Below are experts of layer 7 (counted from 0) of a mixture-of-experts language model. Rows are named up (a neuron's input weights, with its number) and show model dimensions 0-127. Each number is 128 + 24 x the weight over its row's rms, rounded and kept within 0 to 255.
Before each expert's rows: a language model's description of what the expert responds to. This comes from a sample of Wikipedia text that the model never trained on.

# expert 34
What it handles: Hyphens and compound parts. Hyphens inside compounds, as in stand-up, non-load, Neu-Ulm, plus currency signs, month names, and game or media terms.
up7 [118 119 149 112 115 135 128 124 123 164 168  92 135 155  96 138 123 121 188 144 137 137 121 139 142 108 164 193 112 114 145 100 125  81 111 153 140 129 134 117 141 106 111 116 114 150  90 150 121 110 152 171 169 104 139 168 165 139 102 120  98 123 131 133 163 161 131 134 127 150 121  92 105  92 141 125 114 117 118 123 117 143 160 106 129 165  70 109 143 107 133 102 145 109 159 114 124 116 110 112 100  97 175 161 161 133 165 114 125 130 116  99 171 118 135 175 138 147 127 143 157 127 132 166 115 136  87 175]
up8 [ 96 145 149 116 124  68 153 115 120 123 125 106 118  99 101 116 167  77 148 101 103  93 144 113 131 166 131 148 100 120 132 127 134 151 147 144 128 133 120 135 125  97 164 140 130 138 119 159  72 173 103 158 146  90 132 165 123 120  94  87 142 165 156 153 152 132  96 123  53 102 117 150 122 126 160 145 112 153 111 138 113 138 142 127 145  96 131 170 121 138 135  90 135  90 157 101 114 113 138 107 149 102 148 145 123 144 134 142 130  93 159 126  91 138 154 129 164 111  88 111 133 107 106 134  95 112  99 142]

# expert 30
What it handles: Time and life nouns. Nouns for durations, measures and life events after numbers or possessives, such as years, minutes, life, death, welterweight.
up0 [100 153 165 125 107 154 106 126 116 102 144 129 123  95 118 148  99 110 167 101 104 110 135 130 109 140 158 163  92 172  99 154 154 145 166 136 136 121 162 129 117  82 123 113 106 106 112 108 110 108 116  96 122 127 120 122 146 128 146 132 147 107 123 162 129  48 125 133 152 137 117 126  72 111 124 116 140 192 130 122 111 142 134 138 161  69 171 167 118 139 159 162 110 127 149 113 108 122 147  89 130 126 141 118 130 135 155 139 155 113 195 135 124 151 124 115 134 136 142 122 106 154 174 152 158 139 105 119]
up1 [ 73 110 167 112 103 133 108 114  98 122 102  97 140 137 116 152 152 123  78 119 107 149 133 113 105 150 122  85 106  98 170 127 149 136 141  95 114 109 124  71 176  75 148 155 117  94 102 123 123 138 127 128 142  88 123 191 128 104 142 133 123 104  96 189 164 144 126 120 127  87 137 136 111 121 141 151 122 114 101 129 159 100  94 154 127 125 166 134 113 128 161 149 134 144 105 110 121 172 144 162 119 129 129 157 126 136 146  89 130 129 182 114 116 130 132 135 124  87 108 122 129 142 153 123 129  94 123 109]

# expert 56
What it handles: Main verbs after subjects. Auxiliary and main verbs right after a subject, chiefly was, is, has, been, became, as in The expedition was led.
up0 [168 132 119 143 120 118 117 149 106  80 122 144 121 124 117 103 157 135 119 113  90 113 151 128 122 102 116 145 117 121 136 164 156  89 118 125 135 115 124 139 126 120 135 106 150 104 128  94 164 129 116 141  97 129 112 115 159 119  86  70 135  72 131 114 120 156 153 130  88 143 104 100 164 137 124 102 118  88 136 133 147 155 134 174 192 136 141 151  93 130 148  94 151 109 133 127 149 151 126 141 130 161 148 147 213 125  85 171 128 113 144 127  93 120 124 116 115 161 117 133 124 135  72 116 160 107 108 129]
up1 [107  69 141 145 108 123 120 106 129 123 135 134 157  98 191 104 163 122 157 136 127 112  98 110 127 127 145 135 123  96 139 165 142 173 155 121 115  87 179 118 127 135  96 134 143 144 148 148 139 128  71 124  91 119  85  97 106 126 116 127 129 103 116 144 134 134 136 130 114 118 127 116 100 154 109 126 108 166 110 153 116 177 131 142 122 132 131 150 217 137 101 152  83 131 127 133 117 155 151  91 169 103 164 128 130 126 102 104 133 152 133 167 127 123 109 166 117 123 126 101 123 118 107 161 110 106 154 105]

# expert 51
What it handles: Ordinal, time and season words. Time-relation words and final digits of season years after the, like previous, next, century, anniversary, and the 4 in 2023–24.
up0 [111 158 109 116 102 162 104 181 153 103 107 140  98  85 110 110 123 113 136 168 100  85 152  93 156 115  97 118 145 112  90 121  99 102 121 114 112 136 147 148 140 131  94 146  65 132 150 136 127 154 125 136 153 130 139 105 133 132 127 112 103  93 127 159 132 103 103 104 127 131 119 138 133 180 112  78 116 104 144 117 145 133 142 123 124 104 117 139 143 124 159  92 128 151 135 149 126 177 145 169  82 142 120 139 129 103 137 134 134 166 125 117 195 121  82 128 108  80 154 166 151 159 101 136 134 126 125 106]
up1 [109 114 107  95 181 132 122 163 125 100 129  92 152 148 116 148 128 124 112 137 145 144 136 147 107 173 125  95 119 141 144 127  99  99 135 116 123  97 108 115  85  46 119 180 127 131 111 126  92 120 133 128 134 105 140 127 112 133 190 139 114 140 119 132 114 177 128 103  85 129 118 169 112 113 119 146 131 135 138 116 154 142 109  94 115 109  97 103 184 116 163 104 157 113 128 123 180 144 112 133 115 100 134  88  87 124 115 123 117 138 168 136 142 116  80 114 148 113 123  97 145 115 142 123 176 113 153 110]

# expert 35
What it handles: Surname pieces. Pieces of personal surnames after first names or Mc, such as Ram-ire-z, Rodri-gue-z, Sim-mon-s, and particles like de and Le.
up7 [137 100 165 103 159 174 155 152 123 107 107 117 109 112  97 122  59 171 157  85 154  91 158  98 116 135 116 126  88 110 127 108 161 121 141 130 165 142 131 146 163 111 151 106 109 155 135 141 115 135 139 152 135 126 153 126 144 162 147 100 116 125 148 119  74 143 141  77 112 102 140 106 183 157 100 117 127 122 122 126 127 128  94 131 160 156 142 162 112 102 153 130 114 145  91 167 124 126 179 127 130 123  94 123 155 160  85 140 148  99 121 121 166 126 129 115 155 132 120 138 139 132 134 161 129 117  89 121]
up8 [136 113  88 180 168 170  79 137  97  99 149 105 121 165 102 155 107 165  95 116 132  96 123 143  69 155 138 106 135 132 156 119 115 170 119  86 149 162 110  89 145 144 145 170 150 142 122 157 142 113 136 116 148 144 144 112 147 135 122 141 127 131 118 139 114 101 114 133 113 104 130 119 117 131 122 126 134 144 117 149 127 106 139  87 133 182 136 145  97 146 138 103 150 107 130 113 144 139 154  91 137 138 123 108  97 133 113 113 163 110 150 103 108 107 121 105 175 153 152  87 131  96 162  78 131 124  84  90]

# expert 6
What it handles: Narrative action verbs. Main verbs right after a subject in narrative or biography prose, such as took, gave, wrote, offers, attempted, pointed out.
up0 [124 129  80 145  91  86 103 164 153 103 157 142 180 143 140 147 102 152 171 148 135 102 120 122  88 154 125 118 101 106 145 139 150 162 117 149 102 169 123 153 125 143 107 105 113  71 127 142 133 110 144 115 115 159 141 132 128 111 143 125 130 123 125 160 159  94  73 114 121 169 147  95 100 102 141 149 170 142  96 153 111 145 131 116 130 114 145 132 115 119 120  92 118 102 122 121 143  80  97 166  92 150 107 106 100 106 108 124 127 134 106  94 176 135  89 135 105 160 182 131 125 137 137 137 131 137 115 113]
up1 [132 116 160 136 147 209 117 153 121  98 181 141 113 129 139  86 128  95 103 161 126 147 121 132 119 101 136 153 117 120 105 158 142 134 139 107 147 135 133 116 161 120 103 129 166 158 145 117 120 116 120 116 131  97 107 107 112 118 148 115 145 119 171 145 143 114 166 184 101 108 166 111 110 130 110 143 143  95 140 161 175 126 137 126 145 111 130 144 118  79 133 131 175  92 149 125 109 125 154 142 127 102 105 148 151  66 122 149  81 137 128 122 155 133 144  71 127 134 125  89 105 146 105 155 152 138 149 104]

# expert 19
What it handles: Surname endings. Final pieces of personal and place surnames in lists and tables, such as -ley, -ford, -son, Smith, Johnson.
up7 [124  64 111 121 128 156  82 140 142 123 149  91  94 110 113  84  84 154 185 134 116 107 119 153 154 116 145 115 146 141 100 160 118 136 129 116 129 128 154 130 100 114 134 111 128 133 119 137 116 100 147 103 160  86 102 161 107  63  90 106 137 160 149 111 129 142 129 151 136 111 144 121 125  90 118 121 119 139 151 170 155 140 102 102 167 111 133 132 124 155 143 187 109 113 159 110 110 138 145 129 160 110 118 123 100 161 113 124 111 101 140 109 141 105  73 125 165 114 107  71 122 154 128 125 111 102 117 136]
up8 [138 125 144 123 151 120 104  86 141 117 133  91 179 138 136 131  82 112  84  99 106 152 143 123 106 129 138 165 122 104 133 133 118 107  83 144 155  78 180 151 134 111  94 109 143 106 100 119 107 132 114 124 177 170 143 127  71 114 133 115 129 135  64 134  90 151 132 148  94 117 122 122 119 139  85 101 148 122 160 104 142 102  68 138 160 131 120 118 108 129 149 102  99  56 130 129 133 127 101 146 123 126  95 128 143 106 120  93 145 125 133 144 114 127 144 133 164 151 103 137 154 136 127 145 107 129 123 114]

# expert 9
What it handles: Main verbs after subjects. Main verbs and copulas right after a subject or relative pronoun, such as is, was, are, led, took, located, plus direction words north, south.
up0 [118  84 146  75 103 148 111 180  90 126 100  71 154 180 141 112 158 125 166 100 139 143 124 126 131 187 155 145 124 153  99  92 149 105 164  86 153 120 109 133 157 121 106 152  93 131 174 105 125 148 144 110 125 123 135 124 131 113 159 131 118 141 150  95 171 116 135  94 145 112 105 132 103 141 153 114 159 123 115 118 121 138 109 117 122 155 121 126 161 115 135 135 107 156 123 129 172 174 127  83 126 154 124 118 118 128 130 147 149 149 133 150 104 180 105 140 147 151 127 136 134 103 124  87 128 111 113  89]
up1 [157  95 125  69 134 151  91 158 135 150 103  96 102 114 135 120 108  99  84 147 142 128 177 126 138 133 116 164 146 147 158 135 117 119 118 142 124 117 159 112 177 117 117 134 134 134 161  82 152 102 131 122  96 105  74 140 117  96 141 102 116 125 117 151 155  82 131 137 128  94 104 106 111 127 136 113 111 131 130 129 133 140 115 162 163 114 168 135 113 112 133 116 136 137 187 123 122 136  83 147  95  95 155  95 103  82 151 142 133 175 114 144 152 159 104 137 145 126  79  99 135 138 133 137  82 154 141 125]